From a checkpoint of a small mixture-of-experts model trained on Wikipedia.
Size: width 256, 77.9M parameters.
Experts: 128 experts in each of 14 layers, 64 squared ReLU neurons an expert.
Training: a variant of SOAP for the experts, 446M tokens.
Below are experts of layer 4 (counted from 0) of a mixture-of-experts language model. Rows are named router (the router's row for the expert), up (a neuron's input weights, with its number) and show model dimensions 0-63. Each number is 128 + 32 x the weight over its row's rms, rounded and kept within 0 to 255.
Before each expert's rows: a language model's description of what the expert responds to. This comes from a sample of Wikipedia text that the model never trained on.

# expert 12
It responds to: Table party/ethnicity labels
router [128 111 122 139 166 108 143 160 124 138 151 190 141 117 127 151 134 174 215 164 124  79 202 122 152 121 115 186 133  60 149 138 127 189 140 140 182 184 150 108 171 134 124  82 151 128 132 110 163  73 120 139 130 145 115 115  79 178 136 157 131 140 108 137]
up0 [112 119 172 109 179 128 122 104 101 121 140 114 182 155 155 175 159 150 133 159 123 153  76 154 148 175 143 181 100 143 118 136  98 140 136 170 144 143 110 105 142 147 123  97 157 183  97 130 149 131 161 139 131 149 132 137 143 126 144 119 101 156 123 198]
up1 [ 82 113 112 127 116  63 153 105 165 121 135 251  98 141 118 140  83 141 121 169  99 122 191 136 122 133  54  99 124 136 141  95 131  60 187 131  79  74 135 114 181 128 154 119 160 143 131 135 166 128  68 124 151 113 127 138  95 126 118 104  75 120  80 151]
up2 [142 172 133 124 180 131 101 124  57 166 142 104 196  66 153 104 165 138 151 132 157 136 120  81 157 118 173 155 155 189 146 151 150 161 153  92 123 164 124 152 113 159  63 163 115  81 163 177 136 137 122 152  87 159  92 144  87 173 152 176 123 113 128 138]
up3 [159  20 146  86 146 150 154 139 130  86  99 124 114 119 119 144 125 193 135 112 119 113 208 128 145  73 104  98 125  76 168 150 156 115 130  90  87 111 183 106 147 129 136 165 169 130 141 139  74 129 102 142 108  87 107 105 123 180 147 106 148 147 144 162]
up4 [ 86 172 120 161  66 153 158 162  80 146  77 130  86  53  31 135 145  96 122 109 160  83 144 163 120 164 147  96 166 133 103  68 105 134 115  77 132  94 191  96 141 122 124  98 190  83 149 178  99 132 120  61 132 121  87 139  96 129 133 145  99 152 122 139]
up5 [169  99 193 148  63 131  89 125 145 141 177 168 139  91 116 148 140 117 126 132 133 138 167 102 128 190 139  92 112 112  66  92 113 141  99 113  87 138 147  73 117 174 164 108 113  78 120 122 144 168  85 108 106 158 167 179  76 100 150 135 146 100 154 121]
up6 [ 83 135 168 138  91  61 168 175 153 157 171 161 163 141 173 127 122 139 174 139 111 182 101  91 109 141 118 138 147 186 110 104  86 142 150  77 133 114 154 176 139 154 117 140 161 100 127 140 134 153 150  93 163 179 199  93 158 123 114 167 186 116 115 118]
up7 [165 224 126 135 160 125 114 208 121 184 135  53 145 118 171 156 137 133 134 116 103  78 108 159 135 122 136  81 152 183 115 123 148 149 136 130 135 112 140 106 161  91 150  90 164  94 158 102 116 159 135 135 125 144  76 143 169 137 189  74 113 102 138 139]
up8 [119 124 149  92  94 117  94  86 126 113 107 192 134 178 159 141 170 100 114 158 158 134 128 117  66  80 158 133 100 137 146  69 120 176 165  75 101 105 162 116 121 137 176 141 131 126  77 136 166 124 178  98 153  79 152  86 118 112 145 109 162 140 185 120]
up9 [131  80 189 173  91  85 109 153 164 131 162 102  91  73 168 105  95 123 100 153 165  99 135 131 154 136 118 158 164  96 133  95 109  86 134 160 135  69  79 176 109 102 109  54 158 150 145  92 156 195 140 127 147 133 173 103 112 144 134 120 152 193 186 157]
up10 [117  89 156 156 119 108 111 132 176 133 131 139  97 146 120  68 177  94 102 106 144  91 126  93  81 122 136  88 136 135 137 105  96 150 189 145 127 161 129 167  89 168  89 129 187 104  90  58 119 183 141 117 160  77 122 116 104 166 118 173  73 153 105 134]
up11 [ 66 178 105 112 100 161 114  96 142 134 169  98 137 122 142 130  98 162 125 133 109 158 103 179 101 101 122  74 156 123  86  71 144 105 103 136  93  65 170 153 143 169 107 137 123  99 167 144 160 108 168 144 121 119  83 165 123  82 129 158 105  67 175 146]
up12 [137  74 106 132 183 175 131  85 135  98 190  38 108 152 140 117 157 145 123 150 131 201 164 103 108 198 125  44  56 146 138 129 150 123 126  93  83 126  54  78 146 131  41  79 153 123 137  84 137 157 126 145 141 144 122 123  54 142  83 161 124 101 113  84]
up13 [195 131 112  92 158 149 116  76 142 167 172 144  77 101 115 155 124 180 188  82 111 114 138 169  89 108 135 144  90  81 162 157  42 182 140 119 209 146 110 121 100 119 157 129 164 146 119 190 134 139 167 135 103 169  88 102  25 132 136 118 123 123 131 116]
up14 [135 111 127 145 167 172 102 125 139 120 146 117  93 188 181 162 116 169 139 155 106 154 113 135 142 136 104 213 106  84 149 131 154 120  91  99 127 215 147 123 121  93 154 100 112 145 119 116 146  89 149 151 132  95 137  73 139 101 101 141 113 162  85 124]
up15 [124  95 113 149 117 161 192 118 119  77 146 137 164 109 139  87 120 134  96  41  49 126 125 161 111  72  95 162 162 100 145 148 186 134 152 161 168 146 112 137 139  77 100 115 136 120 244 117 154 150 110  78 119 141 149 164 113 138 138  90 133  97  86 130]
up16 [ 76  92 137  77 102  78  89 116 165  69 132 140 148 162 136 131 108 128 117 127 167 125 115 140 152  96  92 113 114 159 104  68 176 143 141 184 123  94 141  73 133 140 131 148  99 160 103 185 139 128 106 107 155  75 135 184 126 120  84 145 116 128 129 134]
up17 [139 166 188  80 129 155  82  83  89 101 165 152 115 132  89 171 122 117 156 156 144  92 128 154 122 162 133 131 142 175 163 124 135 168 151  78  91 149 144 111 159 167 140 122 107  49 164 103 125 157 127 132 169 116 145  51 154 146 122 133 105  72  46 138]
up18 [178  96 142 104 108 101 114 125 118 120 122 128 167 150 177 165 154 146 133 157 146  86 141 129 125 125 136 141 117 103 180  56 142 144 152 142 110 159  95 130 124 105 116 105 125 155 106 133 180 108  51 190 128 135  54 124  74 116 117  62 164 172 177 147]
up19 [199 139 144  82 127 100 151 155 176 122  98 138 135 134 139 173 126  32 152 106 132 119 195 125 115 117 133 150 150 155 131 105 119 129 159 157 129 157 108 122 138 197 160  73 107 129 147 142 152 151 149 107 151 167 167 153 146  81 187 107 148 124 103 170]
up20 [134 135 138 132 102 146  97 132 184 101 101  91 159 105 111 116 112 124  53 109 128  69  96 143 167 105 123  82 117 109 153 100  79 120 130 123 151  95 154 177  90 167 113  93 117 104 184  58  74 130  83  97 153 125 120 146  96 178 133 114  96  91 101 127]
up21 [157  13 121  89 164 160 112 119 119 161  85 148 160  61 187 104 184 120 158 113 156 108 134  92 156 127 144 145 116  89  91 128 144  75 137  90 151 134 118 161 106 126 151 116  99 138 129 150 118 160  98 160 113 156 117 176 123 132 135 159 128  98 130 184]
up22 [156 134 141 174 124 118 144  76  58 102 139 129 164 166 107 127 202  95 117 205 207  61 105  69 117 184 107  76 154 126 137 187 170 114  91 109 128 104 158 159 133  82 133 122 108 139 139 138 161 154 138  96 133 111 141 114  65  85 126 151 156 111 133 108]
up23 [138 120 116 113 149 122  88 125  61 127 101  94 115 105  69 180 115 178 178 176 157 155 179 136 153 164 123 137 157 110 145 167 174 120 140 103 135 142 106 134 138  71 159  83  94 189 172 166 125 130 147 121 185 134  96 126 105 116 186  97 149  81 103 125]
up24 [128  91 190 144 114 111 132 137 113 151 109  64  82  93 156 165 137 118 165 105 109 175 141  91 162 154  89 110 144  50 125 174 109 120 126 143 111 140 156  91 129  78 173 115 119 173  84 124 121 102  44 130  74 133 126 135 197 137 141 205 154 144  85 152]
up25 [ 65  92 160 138 114 144 148  96 148 181 126  68 122  92 137  92 150 115 112 156 159 126 149 106  72  99 133 155 109 201 186 128 160 120 187 116 208 155 133 144 114 132 108 124 177 126  99 164 123 127  97  74  74  75 157  99 179  72 104 107 126 136 143 108]
up26 [136 207  84 152  87 158 182  45 114 120 114 143 111 128 120 120 190 164 205 120 151 127  92  71 136 116 131 142 100 106 190 101 143 192 162 128 137 187 105 120 186 120 106 101 137  81 103 173 126 105  95 113 133 111 127 147 218 110 136  81  91 124 134 100]
up27 [161  95 131 186  66 149 110 109  69  98 156 148 132 109 117 128 128 204 135 148 148 110 140 145 139 196 131 152 154 136 161 131  79 138 131 104 154 175 112 128 147 210 159 122 114 189  79 142 123 108  66 146 165 177 113  88  66 122 147 104 153  94 132 184]
up28 [133 175 100  96 166  95 121 141 126  89 167 129 118 134 142  94 144 124  85 137 105 137 114 147 117 143  84 158  55 157  96 127 120 117  86 110 114 120 147 131 140 139 119 117 131 159 163  65  98 171  73 123 109 182 189  77 167 113 157 127 136 128 167 182]
up29 [100  99 120 116 117 209 116 145 144  42 106 132 201 136 129 159 160 177 136 182  73 187 103 115 152 116  86 205 157  82 158 116 133  70 122 170 112 102 111 136 111 139 139 137 171 140 111 107 135  64 129  93 146  73 131 126 176 115 111 152 128 129 169 164]
up30 [119 171 115  85 139 188 144 176 137 183 166 130 140 111 169 103  70 173 106 198 129  55  73 140  94 152 146 139 170 122 103 187 135 123 117 153  86 102 137 184 158 116 125  82  74 135 116 142 153  93 142 113 114 110 137 124 125 129 144 118 166 122 105 110]
up31 [186  87 107 109 151 113 131  75 141 175 179 246 172 132 104  78  85 108 114  87 102 165 104 155 163  87 143 100 126 134 152 115 103 152  80 116 137 123 134 146 162  97 123 116  69  82 106  73 141 149 154 102 144 110  88 162 112  92 189 158 106 116 106  83]
up32 [ 78 121  79 115 164 129 199 162 127 169 111 144 158 101 177 149 115 137  89 110 110 131 153  85  86 184  95 169 168 166 120 125 115 196 151 156 155 103 133 186 152  97 127 120 140  91 156  52 182 145  74 105 139  96 117 141 147 112 100 147 106 146 133 111]
up33 [165 127 130 162 114 101 149 152 132 157 124 114  96 107 111 162 168 101 101 146 139 102 131 199 126  93  99  90 166 115 150 147 133 134 117 159  88 113 151 153 163  86 128 122 137 110 119  84 125 111 137 100 111 110  95 100  73 199  75 155  83 100  95  83]
up34 [130 192 134 109 156 125 108 157 151 145 134 111  95 177 126 184 129 156 167 182 110 144 147 141 147  73 135 120  93 176 169 157 129 129 133 153 180 100 116 143 117 135  56 187 132 200 127 100 116  73 108  90 152 108 158 107 169 149  69 128  75 109  82 116]
up35 [143 144 126  65 174  88 149 147 148  93 112 137  98 133 101 121 139 155  59 116 127 155  97 126 163 147 132 143  84 161 138 123 115 172  97 107 116 162 114 148 134 119 104 133 193 113 180 165 212 126 137 140  78 161  40 104 106 143 122 100  71  56 121 115]
up36 [129  85  83 133 102  65 151 150 136 109  78 135 154 190 100 136 119 151 100  85 109 105 119 175 141 100 137 196 117 138  84 163 107 116 163 112 143  58 160 119 167 179  95 173 106 142 117  87  81 104 143  71 106 165 128 102 203 139 121  94 135 152 167 127]
up37 [132 139 129 109  56 133 144 127  78 151 155 126 138 120 116  77 100 119 150  87  85  90 167 142 146 124 120 125 152 117 143  72 143 145  82 113  96 143 133 149 169 139 182 113 118 186 121 156 161 160  97 118 152 159 134 196 122 154 186 102 156 144 164 157]
up38 [102  84 129 112  97 116 116 134  95  92 105 160 119  63 135  49  94 106  58 122 101 127 149 157 154 167 105 121 157 126 131 147 122 111 121 148 182 122 132 162 107 144  69  58 163 114 158 156  43 153 133 157 102 173 123 128 146  95 148  90 157 137 178 106]
up39 [139 152  79 181 101 129 107 157 170  66 180 154 157 100  83 162 120 126  92 147 155 195 167 100 110 140  92 154  93 112 118 152 133 137  97  95 115 147 148 133 121 164 159 138 176 158  83  98 114 114 113 124 109 119  88 119 115 139 188 153  66 135  43  79]
up40 [ 94 124 205 107  96 134 154  73 126 113 153 128 122 117 184 108 126 134 162 106 173 113 180 144 148 108  72 126 139 105 148 115 139 116 201 174 157 130 167  86 111 147 211 113 117  84 145  78  80  32 115 102 182 109 151 128 122 144  94 145  88 142 161 116]
up41 [160 159 127 191 152 151  99 127  74 166  89 161 148 131 123 166 168 134 164 154 148 128 106  98 149  78  94 110  85 163 148 137 153 118  79 136 106 146 124 133 119 113  63 158 158 202 165 128 124 165  86  96 183 153 147 139 117 120  78 125 106 164 141 139]
up42 [130  73 157 160 145 130 146 154  81  85 111 103 184 171 121  80  90  75 138 149 133  75 131 160  63 135 135 161 175 104 134 124 174 168  62  93 132 162 136 126 144 128 162 137  41 125 157  98 179  93 179 152 147  74 147 166 176 147 202  94 125 118 133 161]
up43 [ 82 156  53 178  60 128 105 108 134 131 132 105 113 153 119  95 122  73 188  60 128 157 108 108 119 119 127  84 136 178 132 147 122  79 171 137  97 161  92 104 150 125 151 196 184  78  74  96 167 143 110 166 190 141 141 167 108 108  97 132  92 158 142 154]
up44 [ 83 156  93 210 131  76 176 129  61 104 150 171 162 135  82  69 109  66 162 170 111 128 129  75 138  83 119 105 120 132 114 153 110 126 117 138  69 113 142 163 157 164 164 105  97 162 144 111  96  89 146 139 130 111 166 105   9 124  89 182 119 143 120  90]
up45 [ 91 151 121  96 182  96  82 139 108 148 109  63  69 145 168  87 170 157 164 173 142 107 182 176 141 114 133 150 149 130  98  89 117  90 116 171  67 130 150  58 175 135 103 157 177 191 154  83 105  79 134 144  66  85 113 176 201 168 116 147 160 164 179 143]
up46 [106  82 106 120 101 148 138 137 119 145 118 171 117 148 179 132  96 179 179 122 204 123 141 110 169 133 207 111 155 128 130 127 146  91 155 137 205 128 103 139  80 116 129 103 124  97 137 136  78 168 124  94  56 134 183 121 111 117 141 169 109 196 102  97]
up47 [152 131 109 115  90 149 133 132 174 116 168 135 125 119 112 153 166 118 154 111 119 101 144 105 134 202 149 143 143 122 115 118 206 162 163 108 131 131 119 107 153  92  56 140 130  79 177 194 179  94 150 120 178  89  69 120 150 102 133 151 127 124  88 131]
up48 [111 113 139 149 100 133 137 132 142  68 123 142 102  62 176 138 199 123 177 102 167 142 163  68 150  97 160 149 122 136 119 153 166 119 128 125 118 113 133 174  81 164 111 131 157 109 188 129 161 161 144 101 103 126 133 138 121 165 131  89 120 147  87  67]
up49 [144 112 147 118 148 124 149 156 102  92 175 103 127 101 138  99 119 138  90 133 133 147 140 138 114  72 139 161 123  90 157 115 128 121 161 127 162  72 144 146 128 125 228 153 142  96 155 137 174 124 184 175 161 181 138 107 140 119 134  88  94 162 174  90]
up50 [105 163 162 100 155 120 136 123 136 119 157 174  96 163 119 192  89  86 133  98  92  94 151 167 140  98  82 140  97  95 116 121 160 145 143 136 141  82 101 143 146 141 156 162 151 141 113  87  95 153 142 166 138 153 163 154 145 136 143 134  68 109 139 119]
up51 [112 121 124 124 114  48 142 150 140 140  64 119 163 161 146 128  79 170 161  81 101 169 140 146 183 181 184  96 128 161 128 116 125  93 141 137 171 159 137 124 154  94  74 122 135 105  85  83  41  75 147  95 138 149  94 120  60 105 158 197 178 165 136 117]
up52 [116 181 171 144 200 101 128 118 128 185 108 131 142 130 114 145  99 130 189 145  81 103  66 132 126 112 212 184 144  88 153 155  76 157 125 118 140 120 122 100 171  35  92  97 101  95 106 143 140 110 136 172 139 166 129 103 123 161 122 131 149 132 130 130]
up53 [131 113 103 149 140 173 110 145 145 122 124 135 123 185 205 119 164 135  88 164 135 100 123 110 150 173  83 176 100  77 138 141  32 128  97 153  98 108 117 140 160 112 114  96  87 134 155 130  97 105 125 167  74 131  89 115 130 133 152 180 107 114  81  82]
up54 [102 149 154 109 131 138 123 114 119 130  94  93  61 115 121 114  95 156  90  74 175 115 236 144 138 103  82 164  87 195 196  96 145 169 157 126 132 111 122  50 170 125 178 162 111 147 131 112 164 116 108 115 148 142  90  91 114 146  96 154 108 148 120 194]
up55 [158 134 117 130 129  94 124 118 178 124  98 101 180 115 132 104  80 137 155 104 166 126 124 118 166 174 189 114 159  90 130 147 181 100 182 112 143 101  43 143 122  79 128 116 104 161  73 108 106  98 100  96 103 118 166 128 100  94 126  78 128 121 160 154]
up56 [178 123 160 142 123 139 132 139 188 127  84 147 150 150 139 131 160 165 154  36 111 153 119 141  91 108  64 195 116 106 104 152 130  98  97  96 140 197 138 148 124 109  99 146  84  74 123 132 107 112  75 164 101 101 148 110 116 184 168 147 140 145 149 169]
up57 [121 130 124 133 157 132 115 154 114 155 104  99 218 147 101  93 176  98 131 114 103 131  90 166 113 115 189 144 149 128 121 111 168 121 158  94  90 173 148  94 160 156 118 114  53 135  90 118 168 114 145  43 140 113 109  88 151 160 130 136 112 120 113 108]
up58 [129 123 129  62 150  94 153 140 123  40 189 122  90 147 115  66  81 159  73 134 100 122 189 160 196  98 106 162 108 108 193 219  82 147  86 182  89 105 158 154 160 127 134  85  79  96  66 157 157  83 147 129  95 177 135 162 145 145 139 112  85 130 113  74]
up59 [167  66 150 109 137  94 157 123 111 116 133 181  48  91 149 187  87  89 169 113 161 108  57 141 121  99  94 146 109  79 125 152 110 145 116  48 114 169  97 158 161 123 110 119 169  95 107 110  89  66  97 108 123 160 126 141 143 136 170 139 123  92 139 157]
up60 [101 177 143 122 111 155 113 130 172 124 106 143 156 138 125  96 122 185 138 159 166 168 139  97 130 152 197 185 120 105 120 157 124 122  75  72 106 122 138 106 166 139 105 150 187 161  54 169 146  85 155 113 159  90 132 103 136 105  81 151 180 125  76 163]
up61 [ 85 114 100  48 122 106  95 120 126 114 127 148 113 101 101  95 143 103 132 109  86 116 160  95 189  94 206 129 160 105 152 136 103 159 132  73 107 131  79 121 156 125 108  72  94  75 113 129  86 147 183 145 106 120 105  87 106 153 110 116 123 113 131 186]
up62 [150 110 101 147 127 134 135  60 149 143 142 107 161  57 113 145 107  98 107 129 164 135 106 101 145 126  75 155 126 126 128  97 149 141  84  91  71 195 103  92 157 118  62  88 126 159 155  61 121 131 128 112 190 103 175 123 148  44 133 195 139 135 138 148]
up63 [101  91 111 104 139 169 182 159 135 117 147 193 109 125 138 107 126 151 126  72 119 171 148 157 134 115  94 110 101  90 111 196 114 109 105 114 126 103 105  77 124 161  39  78 153  73 184 166 101 134 161  96 148 126 109  78 160 124 167  90 110 100  73 117]